{
  "n_layer": 12,
  "d_model": 96,
  "n_experts": 32,
  "experts_per_token": 1,
  "d_expert": 128,
  "d_shared_expert": 0,
  "activation": "swiglu",
  "moe_layers": [1, 2, 3, 4, 5, 6, 7, 8, 9, 10, 11],
  "router_score": "softmax",
  "normalize_top_k": false,
  "routed_scale": 5.66,
  "balance_loss": 0.00919,
  "balance_bias": false,
  "router_bias": true,
  "init_std_router": 0.0392,
  "lr_router": 0.00135,
  "n_head": 3,
  "n_kv_head": 3,
  "head_dim": 32,
  "vocab_size": 11722,
  "norm": "rmsnorm",
  "norm_place": "pre",
  "norm_eps": 1e-05,
  "positions": "rope",
  "rope_base": 10000.0,
  "rope_fraction": 0.75,
  "qk_norm": false,
  "attn_scale": 0.177,
  "tie_embeddings": false,
  "parallel_block": false,
  "init": "normal",
  "init_std_qkv": 0.051,
  "init_std_o": 0.0104,
  "init_std_up": 0.051,
  "init_std_down": 0.0104,
  "optimizer": "soap_variant",
  "lr": 0.00309,
  "beta1": 0.95,
  "beta2": 0.99,
  "weight_decay": 0.027,
  "lr_head": 0.00666,
  "warmup_steps": 200,
  "schedule": "wsd",
  "decay_fraction": 1.0,
  "decay_shape": "linear",
  "final_lr_fraction": 0.0,
  "batch_tokens": [16384, 32768, 49152],
  "seq_len": 512,
  "doc_mask": true,
  "train_tokens": 317800000,
  "steps": 9757,
  "dataset": "wikipedia_en"
}
Below are experts of layer 9 (counted from 0) of a mixture-of-experts language model. Rows are named router (the router's row for the expert), gate (a neuron's input weights, with its number), up (a neuron's input weights, with its number), down (a neuron's output weights, with its number) and show model dimensions 0-95. Each number is 128 + 24 x the weight over its row's rms, rounded and kept within 0 to 255. Numbers have three digits each.
Before each expert's rows: a language model's description of what the expert responds to. This comes from a sample of Wikipedia text that the model never trained on.

# expert 6
What it handles: Word-final pieces of Latin taxonomic names and foreign surnames, such as -is, -ia, -ski, -etti, -ensis, in species lists and biographies.
router:177125180128100134099104142152112178115106114106115162125093195153122112142125145078114146094149142123123124110126131172168127124133092075145111105121114143130128150101113116089153135149139149169159100106168126116100154134136127127111121147104116140124095092106149141123112108114147116090
gate3:155130178101141101169109122088139094088158110133144161136099152113120122117187096081128086117145160153129144142148109141141142169125142152102164145153119140129151126095095112131157118100082145126150123156161108132099131134144134097110134126139143173136092074152148107142135132149119112130
up3:123095156105130087131133109123144122131168138141136140169139107110124142113186109105097114135159160157169102126120092166169082140122177179112116152137144117111170160139131158144104126142085124139121140131136132136129144137163109115116183157151158135154101106143127101107141169142157119133
down3:168152113110120127161114139148115136096104171182154123129139131105128176113164111083105138137134081164094141132121122090098132138100166152114146160123134097116162109154115130112094178118093144119109146156080128158147113157120105104144107127151128094137134152173140130149127150143164142137
gate4:126109136168143150156125127107103113138135130149086182139103164109116140129092076166153142130138145123126126105132130135144103126109128096165174100144118114168092131093152148099173132094116122150149106141131098145117131111128132107127145132171090158161103067117133113143171124171129132159
up4:128182135129107116126128097129158119139126141099147156097174105168118122149129129138127115101130111109136158185141113110127106167138150151114070117108139104120114113163085119145142136114125141114164144099107123128194131097107084136134109146179115172152104159135148140124131115156101106086
down4:111137125110137152084110071093110151153151130103137119083179100168117152165112145184148144130082133144133117141124147084162102160122167135157109093131115111115114101118108132104140113137117126117135112111137121165152138102136101101128082156143125089144134157142156144128131129163153144171
gate5:160124120139168089114123152138102117142123166145120138132137177111104080126156072132106149130122165098126131111167109142146157153138108159131181123149148165154135101122136149102151103156117100138108094128173142121124110122140174108109123126147148138116101063107092103136149114105131112156
up5:103144161144149151139110135162168187135134143144101131090150185143112135150060169099117132075120161174161116163125125108121134085142136139118117117147097090122116126138152129125110116125138122142126129130107146103155122173094113132108131132100094134110166150137116115121102143118103100091
down5:129112154098150154106123106153141148106124116139152124134138111124097161140121108182094127104159155124099138133144144123102063118127132169113153083113107074106143077099133107108122085073138135137149152110131080134118134103123127135135099151094124127138157152141177141157113120163103132119
gate6:154121154147141134137102116147116110143121094109136137122136146150090158118115112099174111129093154136137148152176088146141080107073109100128129111120116124112159135101131123157148115108086178119112072119198117142103110160121119098144125123109121098116113101090142105140153132107125160157
up6:156144152110097168104086137135118131092110147142149137121148137171081165112099137121181104114083153135147151164119119108135093133084128143153150107097134112128174112127115085140137131139094157138114106124190125149135084151131113116150126148127155120108081085114108102155137125131134122131
down6:134149170080105133127138117161116169106097085138123144123154055148118138136144137108135108116108140134131096146097135131145131103180084116102128117140147101139148137110154113099132140180144134152140090097128141168127152124131160121122169141111116091099158102149167141104135146100084106131
gate7:125124134111153134114148130120146101166156119083103167139107113098118117139140113123131151099094132121128111153155113156139116083135155104134161121096128123166107098129153120131195134095161101102113136104187157114179071123129124118155134145108143107175131115133102135122150171152132109159
up7:129111182132089116099139129136124106174130105056130165128113146149122145120107112098120155093130107148124109149173104113089125172121151123058138117153142116087106117130136103139110132149145111116143146162112112140138122120090122135112135143118150143159106096134098083138128116083160131166
down7:105158104140131120166150139140107136154115158124145179147151134112112173120135140092153145149177093133099120160157148108125101122124177075131129160148150186158099142099111141124159087148139118124128111122173147123122137143114129147121144155145155153147135139105140155173126147148128175161
gate8:097153086161111164140120169120107148100161135169126136120111165115108113123124101122077156144119118099117128152137120107122137173046140148132079118106147108122127145128126101107077134136130120128132110116142152109096159100095101126120118097114133090130143107122095101138087106086147123118
up8:107168139096051114115110140111129111169147139099172109130071158094149096155109099148114133108127122145093120130115135136153163115084159154133160099126149123109104112113099151149120167125130081105125152111151095114104128133119102115128111135128116128172132120161099145119103138126146099165
down8:124166096111112172135121146127150136114165135148132148136082210171075159150114120128112149140156124163176138126132119159144156130137097094108136124135178128113100108122126130156083143169136147133161102133122137141096151093118130143108168122142127120130134115129109147112097078129127135110
gate9:151143137128179111134131118096112139104173157091133136148137102129099112109163124102128145128124081139130125082125157160127091142088130126136105070144057127125102133098118111127143151149113124148154147102128149141140107092105150138148141128151144127121087081127098159126134135088081162140
up9:113144133093125141138136089141113083145126146123121083107145094169136084125152127151105139104127129138082122134119134096125146128123169138163127157162130163150121109193086134126139146105145144138135159134129179137177140166138125116154125075133149094117144114141143186142099166133133138126
down9:156142112083123099178154147130150192131119108130158102124140100118106107100092146094129123175122134065116108105131118145112117128118105166121125104138111131100140128155161112149127155110131152133066165108146136143117142098099153157110111148167110140159088109131125105093130130126093135148
gate10:132127148127115135127128144091138159140100125108144142154085158117110125143168118171104130102142148135167169129150122160115145127092068148166129134137115156119126118103131165112124093105159099159137122168134098163128123103180112114105181138144135143169127092125106156142096152083136157136
up10:116146142097114108108147093123094094119171183132157091127150138140113131146102131136106156216151130134134131079154112146129084120136143085170128142146150119132111151123137100106110183151110134126137155118129144135121097122187118113094123164134104116163104146113142134139142114121122112117
down10:113137165131097097115152135137168128119165167138118149138121119139150127118130143143133122167136128101153123087134138149142136153128087157134125164128201105166110118116102101114141133077100123160125190137112125121137171123181097115126111182126141102144144138130148122144106110074151112125
gate11:109123152136136131130129133165092123133137141119158146116152195139128126118096157085097120170117115144158124092148120128112086141132131116134103164167082081126134117127150141098104111152110157134118131122083128089114109144101120098123136134104134156165132097051144110131100119097123092107
up11:106160108082137137146103158087094120095138139128138181119123112142154138162122116108088165148123132159109132111117103155130145133150151181115092139135161095149125085112118149116119138121109140120135171142140125074140144106124120083112152158120177086143138119099094085126138132132116125081
down11:164124116138113121090053119106115145128117140131099143131150111076130129117128139167076150115143110124131133106135139099135128128154146153155154118084110099162127100169115107147161166171121134135134115117177142124098123114119114129134150192158136141146133125111150086172129122153100131088
gate12:143137119106134109153093109101117186144173094162098151141109096138138120155096112113110159118134133154150156108102122114143153121152106096169122130077081135122134139148103093097163131162132111128110131101127112162137114112148165123115164134154137183160150131134144127105168109144177123117
up12:092121103099104114107160131136098130108147163117143113121122136102106104165135123123129102110131111151190101118116138119092115148127119072100130093136117143116155108106148172110082119104133147133094101081105131098135132097150131137135170138121126072156108099072121145127087131156119094136
down12:134133140150167152105074100106131122143090109134152113150113158144142148112096168122119131139128148133106142110095080125197105102148179156136142133127136171102132122165143080135145134147153117112143152149171102141109136148146094123106085128112144140128148126140160104118159164092114151150
gate13:191105123117119147157123106142117146092121124142108064120138148169095135127132084128146147129116157153121137106117119120127113113122157088087141142161130167175129124104105125143129092050129171122112121155113154166162123121098119100161118122107137129122120119154105126140151132114118123177
up13:121156067101072138153119146113146101121106141184117126128130102129126147113134123115148111124113125148122133155135137137110104102176143098146059125117136125092132116084124125166098141133095173125120086143144106178146125154105161178109136120123142145103130098140121121161136124113093087130
down13:151133088088116089163130123087149107122090163099127113168108145163111134106117150125097117134124141141154111125124162117105107122115140100109105095136134142122121111168105123165116142119120145113119166199122130153178111155137149154108126144144148132125124127148100130126123099133110083207
gate14:145124129126129123093129142100113151119148148111099134147110117144094147089089170140150130155137135187142091130101129107092117103061106128117126111100101153122127111133164145139138101118086124144211136103116093120135143112125097115154115077147118129139102159121148119118134086130128148160
up14:142121087127088113126115119173162137142143161144148083127142114117135128144161100110133148138124155091077152156170132178108121206156105127144116166132113096134116109106098118142117129108145129073116132139144127144105090153124159108094131123104147095161142108125114114139104162135107108125
down14:122161106182086156098121139167136148134120088135150107119133126106155102140138089134104136115164155140136137101175118151112082168121149107153133131090152132145146150112145127123125109047139163168121098143142144138146123153085148128130083136131108154118120098124138116127118101090104120113
gate15:150128087117071083113097125132117172098114141140140106137113121125121141111144119076129080137139128112120158091117160112152116145129125119147160121122106109174120078086086110089077116171145107146103117150162160134164133142137131129147129092114148178135171121131135128127148142138135124111
up15:152099117141169125127126119137121128141140109147105109127122074109189173098137100145106160100097117136145132110136166103121097109168157171118150095106160123146132086152109118151105164127126149134134168129101160103107168138161141108109118103169121129092158136122152145080138129123120111162
down15:090147153121135142100155127124138148131164133116142134135146146107123102141115143094153133175161137113140127139108112158132148152102139132132102144179134081116140150128162180146169114108108099108160112119106072164139116095098122167137165127099158126181118142141101114147131114139123149063
gate16:135100122164131129159127187141113101168158145142112154165100137128077101168142098148140135099125123105095098131139109129142116108120140077118141152086113116088145160142118077092158144115106104108105084133143135164150121082134125149149084110145103097135136091120148139137110134140125114136
up16:162116166128099137106164120135137113143140097095106143153143130092093131093091111106130153121113122168127118148091124083078136110106122140123117138131117159121114103117143127120180164163116146134122191120091116150151135130169156109108112103145157190130131120119083107106122138152113146095
down16:129113131097139123129127106128113149150138103200120143131122145119168097127152137110125106176151168140084128170139166100115129149129118102133109125124135132105119132131148170106162134166174143133150100092109174156161129129153153111069172080094129143116102145125138133122152157132156133121

# expert 3
What it handles: Line-break tokens, especially ending table rows, infobox lines and headings, such as before Belligerents lists, after table rows, or before section headers.
router:120123134099158178164123143064150147130127112127128118114128115107159131093133087140133086152147171080127097133168143099131146102117155142156126126129139143155149121109138162125115153057132119107118131134125083163128112132129107103178109117137127167131120131122166128162136102141122112183
gate0:081106114147108134108126130131152129124100109136137126096141142073149116097102114122121112150106159112128122123081143108190128122109057119138147109127171164118123119128116137162121094125126157131126123102140122114179095105154126120183125150086139133149149115109127094094127102162162147166
up0:121090109134060133177120140120154126160122131143115119155132123098114101108105117114158091139098136104115155125111145132150139129137095122167124110099152163116102114175118151151094132107089119123125081130134099132172105092135102153181093140150146112130101143101115091115144103138127138180
down0:124177148137160088174108122106135080165165115113143140127096141117164178174153116134141169153084132114106133170130128141144141129118114117098130153141106153105098132120116151149099141086123142121146123140118136079140115134122131115118119148078145123113138130129124146114136195148126154182
gate1:079133101146153147129134084149105152129153159141155120138127088166086146112120136133146133144108099129101146130122144101100114130102058100140148152117142160109137123101119126095113097119159091115108108165078090139175104124121088109087159140133095127141158126096131128144137118129133118171
up1:111098141147126116135126117152082112153120142108095173162097147146130134064112109129080167140124106154091092136118112167116137153127143129137142171125118149112125125103171177166153132098137154132131154128102139117105146147091133162148110131190177130123122098115137102126145115129159125108
down1:143110141135148125091109128141135134106166129086167155131123095122154111152079175118112117157130146118116124126132145150140126160187175112121156136123150165123116157085148139126174114152144123117172117153141140151139078093143104089101144134104157151132116121119153102100098155105161152101
gate2:140117118139166107131097138160131134153113146155113177093149132088172102113126150143174097110111134129122176135114109134104114161196133120136142096160154102145176139114087149126110121127154145121071129119106144125131104122093122168119123157140133128136138126181144115074144133145147127116
up2:138142117122144116153111117153158164143139161176125177115122168134185099140124124147155083132137166140124194116103115129139093164167140113119123138151150103171156157116099151131121136146149121142106125116105143083110129111074093134120088168135135124137127115139136130090160122154148139132
down2:155144150089157082142106096161136176138133118111161103122129075116158169114136148107099132109116108153150150104135121149109166139101126123138125175167095096123140115115121158143109197202137148123132124098141124139073113143124125116118146084119144134137123112146128141136129111138120105126
gate3:160133116134129132144139164107112176164114144119156137153102119187147145150136158125107115114147128177085113151121152127124139122073136150137120136114166118143179115163098118106129122094173091119100132147108116181122112165094113110141111099160150129100164158122121113095142118098117117147
up3:160132133104135120132100125099191120157096178127109138152090135113133123118114107107165084116142191099155125100117101134123155176141156127125132158141132087156131106108124139099160123140117102109081151141094141163171145118150133141125096060122134121118119126132154125127120137133094125105
down3:118161159111148126120121099114149129144169103132109061096164089148135156124106129186119107120096148113111165098134104124113105087132156154112147158142130135147142137151142153138055163144119164138117094116092132131146088154111090137108146154132138116147123142124138166119129108142141113161
gate4:105137101113150142141076161123097157101147156116116147135127131115105150103073115116096119138134112080110120140111120096149138151138151136180146101117156140164102116138185132099120112144111143140175175116152101170117142122121136117102125088112175127131109094103150075099113124137131138138
up4:135146106122125134130094145168133143134115174108116157089118134153095192114107128150112166128106113109131152136140126176131145132108133140132162106087167105154121117112159115084122153201094112183095136126118135128093135130117094121111115122152143119120115140152112092166143114108152164115
down4:118136074155129121161135109183082152105129116107133142129105155106140139079117109150173140132146100102093154086159140167137111097116111150140113106119133109118141157112102134132132082110148115136125117139108129177160150129161171134113128140088149120127119141158094105143098147123181156149
gate5:139109122114118150108125148146109095123168096132175147162134149082137117133124085112118134107141076110138112147111171173148107141111140079128146121142133149141156104172123078118121138132117149161142131102179160144176118123112117156131149113100167136182088162132122117135140102134136104119
up5:141108087153155148122126098136104157165101165174136161138126118119114106113182153135159137095104146118142087097139159149121137123147107137161108137118141136110130155151096110122094120130155110082090150129125126108160125167117154087104145159119118112109136172117195118136115106124162126097
down5:141077145136138129120111146135156131124170132118170086129168112102124132129075131105148138147129100174108095156101144134127144109178162120152113079132112185148103130140147131158121101124121156137119153184108115152116152134147102155108142154113131147140118124126154171139151103150141094171
gate6:159158129137170146136105127148135141132129120106138187096156099121156132127095116143141131110126154111171120140106142125164137161125138095080116145135118164159164141140099140132155078117120149131179133112159079170145141181155105108143125132117155129154089140151157108103150139143112096153
up6:126140095140141091134145105142110129120102117145138113155154067127129096182111103133116132077147120127173113155149156126136109127125152123150098126108106179162106190151118100172147104165136113084130139113113152107139137121147163115127115134177141115089125117114161116098135137096121133164
down6:127123144140147130166135117156178127093155112074136143158110116152125101150100136113129078110129124153116153124138109078155076147149114131098173122132148118106190112154153097107167101121155137125119129150142096143096104097106113100136145102115108109148171142099113118124108155161133105130
gate7:103124110107135121134120126113156113133148116112165180145180111122139083160110094156174138089147125139116092170158152131129127132127161133114108167071098164147165133160132108139145127126116128133117134144139138079129164169151136127070163181116119126129121141148124148136135137124125090152
up7:121138121159103152138136119138119153130131148173101089130068123148125189118163199117089124167123130111126168088100130114129140139144070128155130125131156108103085146125115131128097127161145126120113126133114110164134099097107121121159110072146121111100164123127114128123110124153109159114
down7:122118077103149126090135111114165137097129143125096159162161133153149087135151139144181114136135082091142110186112128098139099116108165121098104150096126147132141147151116118127091142149122138143130094128145169107131171148102146168136166109127153139112089151147140164122167129108138138137
gate8:136140128153107145124115147119137150146116138108110149142146095108092145128103169095145160110137117102128158110145134150146085131157097122097115169131117157120147146112147106089160133170135184147130083148148122110161087132073146098120154138089131107127106144183118129128122118107141124063
up8:174117129119123149113143094122138127089132118093116124133108115126126102164133123100147182095166147118177174122132153183137142156131113106124122162153132157136112123112118135145128148142150138180124095125191124109144113139160126094088144150174101123126176124141137125095092138127132172121
down8:127121146139155106171107110144126145150122111154137172146130069090183083129113111099119105142082128149115124161095118095146083168134119108101112102124113140115123119116171132160110185113126119130127089126109113116123069117099110094125098127121119139132120116124116125137135135149111186156
gate9:087098117098087130109109106125136128099134111140126135091143145143158196162142133136150068148191131125136136141145124138130074134126147146090141154097150145110143151181151158168127135155124092141120095136140110180143106136122138119109134120139158140152147108079126135120118138113123134157
up9:141092150129151101128120113119157123102158115139082112093155157120129167100121133136142121114154132117116143158118156159131130118092149133137073118124156145104106106154155119142185088113122126145132107132090107137166156140156152168128102103171162164134140117101116114106133103101131191166
down9:108153198126134143124129191105102120131128184195128135147127141132107123111086123145129155145136107142144153108134144108088132119144128115140111142140117123098091114122071108109192135137101113158120136127143130118097163148156157151154148152153151144130101126130095118103097149112109108122
gate10:095136140115173137131107149140108111123133105148154143180069142119108128163147163095126120100113131137126133151135113072138117119119100156160115142153132159114122113129165090156101186119091141160160139092170144114131115134115103163086130122132129144143111130101117085175129096143156138122
up10:100135138156069117125126116099150101105150127112145114130133118122129131123136142150144143111119126150154106104129140167164165109134132130125161074185154113110116150108152165154159078153120104102129140115159151129115129137113119120185133123151143117087131167142140170114112129153064099168
down10:124128103121163105122160133148151157157142100161165096152118117070141145124156138116136128099129126117135140074138134145139158105095145157126138094104146106086066113147079167156122117089109087127131140100097150138087148118102146150130148123152133141140099135098121167089117136116134118105
gate11:081102104116109123089141082129119139123093150152111133146160124150145115168125066118083127114106107152128120125102097087145158099110163145117135151160134129104132118172140145124138140053138131120096127148117146169137153121159136107135120141124181155112121136097140104108103107149122163128
up11:114112146150098158123173098108120108109116132115146113149104126137116116167114107148135171077162093113142115130102154104183119100097117111136142143159122097119097087125119166114121114112174122104108135144113117145154163140151134152134102127137151181051144136157111124138114106131095112146
down11:120148146147126127141147105136081163134169117114118158120154169122083137120132119128147111111080166102163145100160141130156125114125097117154118119165131124157116133167114119124134151136174121121114086066120109106091085129128128133135113148134131102141193151118096073118091132147110111124
gate12:121117118090130147099153160099108120095116123126148139148117094122141133131158106116112149126108149174128051133154125122145098155108149105128143159109149144143162096084151145137131140142121162118123120150147143087122109121097146128105100173099132110143118156190179128091158150130151147096
up12:123116130150091112160097122155113156173135142156105132117148121126104137151080074134127143114121088109078139155108121145114145104155104146143114140134060121115123177141100154100137131106119106146146130116109111154116132147159110102119168095145142125142124111106086123153104152134129070175
down12:151146150117152096074163121125138079133140129069165146116135098165100136129115168143092123119114153122139125132154146114107150169120152135157112108115145127109121078081112107123163124143102140139135125130135143183137107094166139134101144129102115167126114118119130088101078156156154117145
gate13:151110129139101103112101087132129115128096111087143141143121136132129117135097136108175096164158115107158098132110109119129139157103095145139141081127114190117129094097134143140111121133082164170077136152131085100112107097102148126152132146091130123137118125118134103115104071156160119153
up13:104122152134170132163145141134097109069125097149106129087133135109109131127162102134090186098093147176096135133162109106120116127133163117102158145148128111148145135194095106134180153098150104142124152098122150151133118139143137101132095141155134147136145141154128139157148143159108129131
down13:131094156104117134123110131128140105098147116148105155140112145152148126140116149095144137127108124109143151132131106132115145160118144113122148128155114090166160077141082168144103150125107095134126122178087082135143147103104089116113184125164086145121123106155085166126102106123153171161

# expert 30
What it handles: Early consonant or stem fragments inside split words after a prefix or first piece, such as outcry's c, rec, ext, Allmusic's m.
router:081083088139135092142145117129139131188095132105112112133112147101142116101113151128136100129154133114114137150137132112094140120135124102158099167108100130147108130148136113121112116114123141082127150086107103132137106167153173128115186111108133132088177143142124169089127128137121183164
gate2:147116120132157094141145168120119086098161118151172149189145149114115095124117098162183119144121116097115101159151087124113114144170110119126111121148109062123141143138114130111143128092103130107135101142144076141154145148096140139108135089098143095103117123095096121136138136101127149131
up2:117117163110146107159152109149174151135142098111147107127134154113140111119118132084159073098137157117102163127140112096169122121087102096166179126137124114122085115145147167135145092145133105121112130094154115144121140110154144112092130143095151128151129119125142136166094138180160147092
down2:069121091132138131122143124145105083128095127137100117128086169162162145124169145157139153096130146132151134146111100100104116179122117142119170154093101128103157125092163141125113144133107094116092130192132137128126104112120115126153119131133145141091144103102129132147102111111086143179
gate3:153130177156152133129162135136109157164141128125162103136102136112184130124124124141140092109119121101115126150174129116118121116092111118150103132120105138175138114081131118122147109118128121067126135188127142100128117125079096165100138103076146173123116116146154143134129093140090091130
up3:120101104100074077102113133123115178158135136149135111148101125158142192124109121101147140120136145134164082107102121138115117124086167157101135107162106131136132097109115153120185146126110128117113155148156144132149129135120121116168108145183155097117112140117141145118095160148138112094
down3:085135087161110094103136130130113123103123124124096107139114090146132101132141121097123138135106145107160134115082085103159137153132144132121126170082103142114127137115138099105127120104119144112097142125112133093153124193136113152147164180109180097093152128115149127141104180138084123115
gate4:092151176145130102125138132117132160136141109100128099136100130128107114148118132121091163154135156104138131170150123103169148096165095148064093145152099094107115138139079098146150155142144149101103149141129162147116126141135149147086135111143121146103128147086107097125130118074113153152
up4:106119127152102108131159117133150120134161096114146152104121169112169163157158142194148143137114087141146125137110102129116177117103098138131103134144107155133135116090134169126146109128153106103119129119129128095140153099120130171106125100174125161138094118122112115095128122149058125177
down4:088120173146085108111134096159117111094139128104149135109158071097113156149125114212138146075113097141158108131122127136128102113129142122096127108100112146103135144119129130123152105140109126090108099112096083153098122121121109159122155148143151146155099135174145113130140148134135153105
gate5:112118101144097137112153107116072140119126107126181144119108153073118128124107090164126108118097151109103119095132145122106126118135159110137168089135116160092125143122137157102153109184113169158126102111086118113099124149110123129158134115145105112123128128136151104170131120109077100077
up5:129127131139163105130136123103089116113115104122145090138093142159078145100138116130139125123101138063144102101100127114137128105148154132118108111137135178114129159143101112084185107079130141088123143094118168107140111146116141149151113077082135135113119121113158111148100149120176140142
down5:104082137107166117127163102117089076141148155158143138105110142151131135117117108124114132124155125108147077119180149135115146096139172111130104138155125134121107137125124137128124127078106138124137129127111103129140084142128135152173140127194134149137207100148114164142113157108157135114
gate6:112118141087118180133156087089120084110145106133144102140120143135130094098095138158161093139133132115160120130105114118121102156144172117134154186147122110144095105117120066147144122129150125096159097131142116133153109126152156118136120073136142161136165101129136125147138086130087141155
up6:119137124084153134113080138195140167076122148128121146151145139122144119121107137089089146119103109140093203155167144154140145101139130136123129145101134104137094141128142131147082162149113144141152141118122107114105110138111105145118115180127086124168135127106142111114106155107100112102
down6:139127099142133090120144141142133137116127124091113158167153119087150169094151095153126124126141100137115130121142124127088146144107128127115123074099134130097193095126116153095098111152094174130129159149078144104095144139144121088139121132069134141120111117109109095153124105156171145113
gate7:142127097141120148155115129127152137148096128161118095140079136124118142135119138091124161153112163082112066113113130147142122117110125113140134144102155119127182130119172141128154113154136103144144183061122122152156099136165175147131125112128144157142155140104140106100128077096149110126
up7:109120138093154128119133139107095127108142105147128132121183123117102106162119147129137119113161074117163123122105151103134119130155133161130131190143094129131142172100115120106113128102160102128123084140127138138126119172163079120168098140126145154129167145131146157138192118092166156148
down7:109135111145150101159132142128139133119177105111149089107099121121132135144163120117130122130085111166130111145116135139122113135126111158126147178149147142128156141111109160115109108078138114101119100136129097137096142169148135147165065112098198152132148108138140142157079125109161140075
gate8:113139143143146136162151153115147148147135121130176130126115106160121121116162103135142152088141126095144118150167110143077144116104140159118122119097100106175160099118095134126124144125110185128158147148141168101152088145110140147134139110112147075160145111169114133142149063143105097133
up8:151141172099096131140137178101110115146113146138126123126120127101177139120097137121130121090117149118133080139101154118141152120123156110197113150101119119100102113135078163112136102160096142137090082116165117092127125182088107138149144112109108129117095142122153100119114153115161126130
down8:095097095115148164091105114159110122093131132123147111122141104069105168133117139100125143117094122120142089138116122109134115112129111169143120111126135120121121088136099136152133137131081161151148148113114140080163128174121066158117067085106148136137101112114154125124151097122106108150
gate9:095104108133079133097105118130166158108179106093130087167123135122147153117084162123132123143146168155149136162114098121096112141105099094097108130133136123119149107137090126094143146149080101125143162103121104115130171116149139114102133104082108105113107104125182120137120162132117139126
up9:121147148163150124145114116120132165124154150099117111145125136114101109148077143080113118108171143118114118107087114108094164142139064170111102163136149098125147120125103142164155141132091137152099076126157141150112145095179097086106124152155144116121137141157142144103114108142123123147
down9:162128111090151132142140139117143093128085143165132115154100128111098110138137109139144082133135109152090114120149154105117120081118098109172141138128083117149077085149139135101128162063127134120109085103115170082138135114104111118160103133143099112131121130132123111103115168144120163152
gate10:126128106136109104118150122106132144116139140165119120099100118155124122136117159137107130145114116114171160093102118115108156119140147139131125153097112084098132167104106105142171148076175130061125149149141119086092122157133096120146142121108135133129130122129125131119094117085045143165
up10:128110149131164100084135119055136108155155113149135112152129123109079106137119107139119084118122174113113153083095158133123129115157143144108117156139149147127119162110142091136128118112106162122127138121105074131138158136139104141169086125159118138104133105142193137145171119131114112151
down10:109104137097141128129114110107125135125106100129082098132085132086123143120123138171101082125077115127092104119165131129116140131150136166092096104135142167139126160162102135085126173089153183157162105155119087136129131114128131110145113142117140101129124162094123136083099107145133130151
gate11:160108146146136143128125136133145115129153109112125131142149182100104124093142091151134123119127135111140115114168131137103167125094160095122163132101135165116064130092123135111084179114124118088085117148151120175104117118174130143087164141110115140121108117126175169096140135135136098120
up11:120095125140116148124119117190151122130134146176108117160142126122118131155114140190132129169153134111105136111125107106123151089118101129134125121126112127125127161083119144116166132153109109086137117186167135150152149159116124142096143162157154101174124110168154156080146154095142150113
down11:135141109133137125130119130111130117085094106138143125079131131068141145151108120144117101115097107159153120117151133195091154133116113078100121114120120154142097132113106170158174118079146136145145092121186114134128135134117140143084115143128094076158114117129140123115095161152117112128
gate12:089115141169096156121107147078124099107121108111143158101150132126081158119111110134130094142134131136142100117166193104166132146134143128129139133123113154126126083101125111105122164105131083077155132152131098118130115112163166141080119147129125149118141138145110128129078098138146147177
up12:153171164118156094159156166138077117093099128108153119145095129096094131150170110142120110105140178111141118138135129110164101134090129107134093119150125145114137135120096150136124113151092071100114120135117116136092128152119133094139095134131118103103128148124146118103113106118123085059
down12:140112098124156150158143127120162120107173121158121110113136198126136125110097153085098135113168160137145145151124106089147098168102123149131124131097138124139096119073125121125120125144117144164114113145158154135160176134107130137131167158173110127163142159131129158140144181152157115130
gate13:097121108143159150197114122163118129129148129141115101135147121108153130119119118089124159126116132115106101129123114138134148160107156131118161163110094113138113175120120142141178180131148092160149156160135138097139098167116171116129176125160113144113151139143183128091146163136110130166
up13:116145114131148116090072113089124055111110148144096112094131135137109062121142144123134117146070124118148125114108149118156113117131134123127105101142108112115127116101086136102158081176139137144108170157135149125105096138098110118161096116137090142176122124112118112122102144132151111119
down13:090186139160129102116112103121144119153094123122118123095151163126096095120113124083136101126140119124101096129136097131157086095126129109103139101127103135099162140117106135083148111174119135142100164144148118111095069170149157135127112094105113156164120151126144115101105151146154158110
gate14:086096162106143120087132160098162104108105094108100104155109128142130117128127147166178121094125123164113104117141150108132165133117113139113138154131131187124135124129164181146127129110094121111137157117138102150130129147144202139146142090084116101134124173133172111123127153136133118141
up14:154173110093119138173137102169128118095122105130170115139161134082134210154143087134118137090124094132072121127146152133109140148104151107097099095145138140147112116110138159126097110149119122126127113129123111114129090112129112162127121127150153154148112147133103154100153164144106143089
down14:113127154106164169125169124121130106102107151158121109139134117180151125154157118132110114115076138147112140139129143126140099136128114071156097125183129117174154166138128115109110113151134124124089094116119121115119169134118091105142103118132114146192100162095160149136127090114117166113
gate15:120146117095128122118117099155133096131143137160117173108115149108171117118117106159156147138097115126110106121156083113120097150152134097123125134110108118093125085125117155119162124135115084131112181100111109136103119182095141139122177129126155116152150091118138094167117096189139160152
up15:107109115129138127090124144113132099083106140078169121103147118150115103094143128124137127111141125178166156096118132149128112111152181186111116177110118121095102133126124133139155105120117108146114144106100136120099098135103168125111106096124154104149097157139178136136118079125120158170
down15:140106099119178146073149112153144131119135101111132100103108126105165127149112110144121119099145107138100152121115108127144115100099173083125150100139178120168124138129130071121082090180122118135130158099184129098150118143126097129134136141167112121156092157120124134134107124156130105109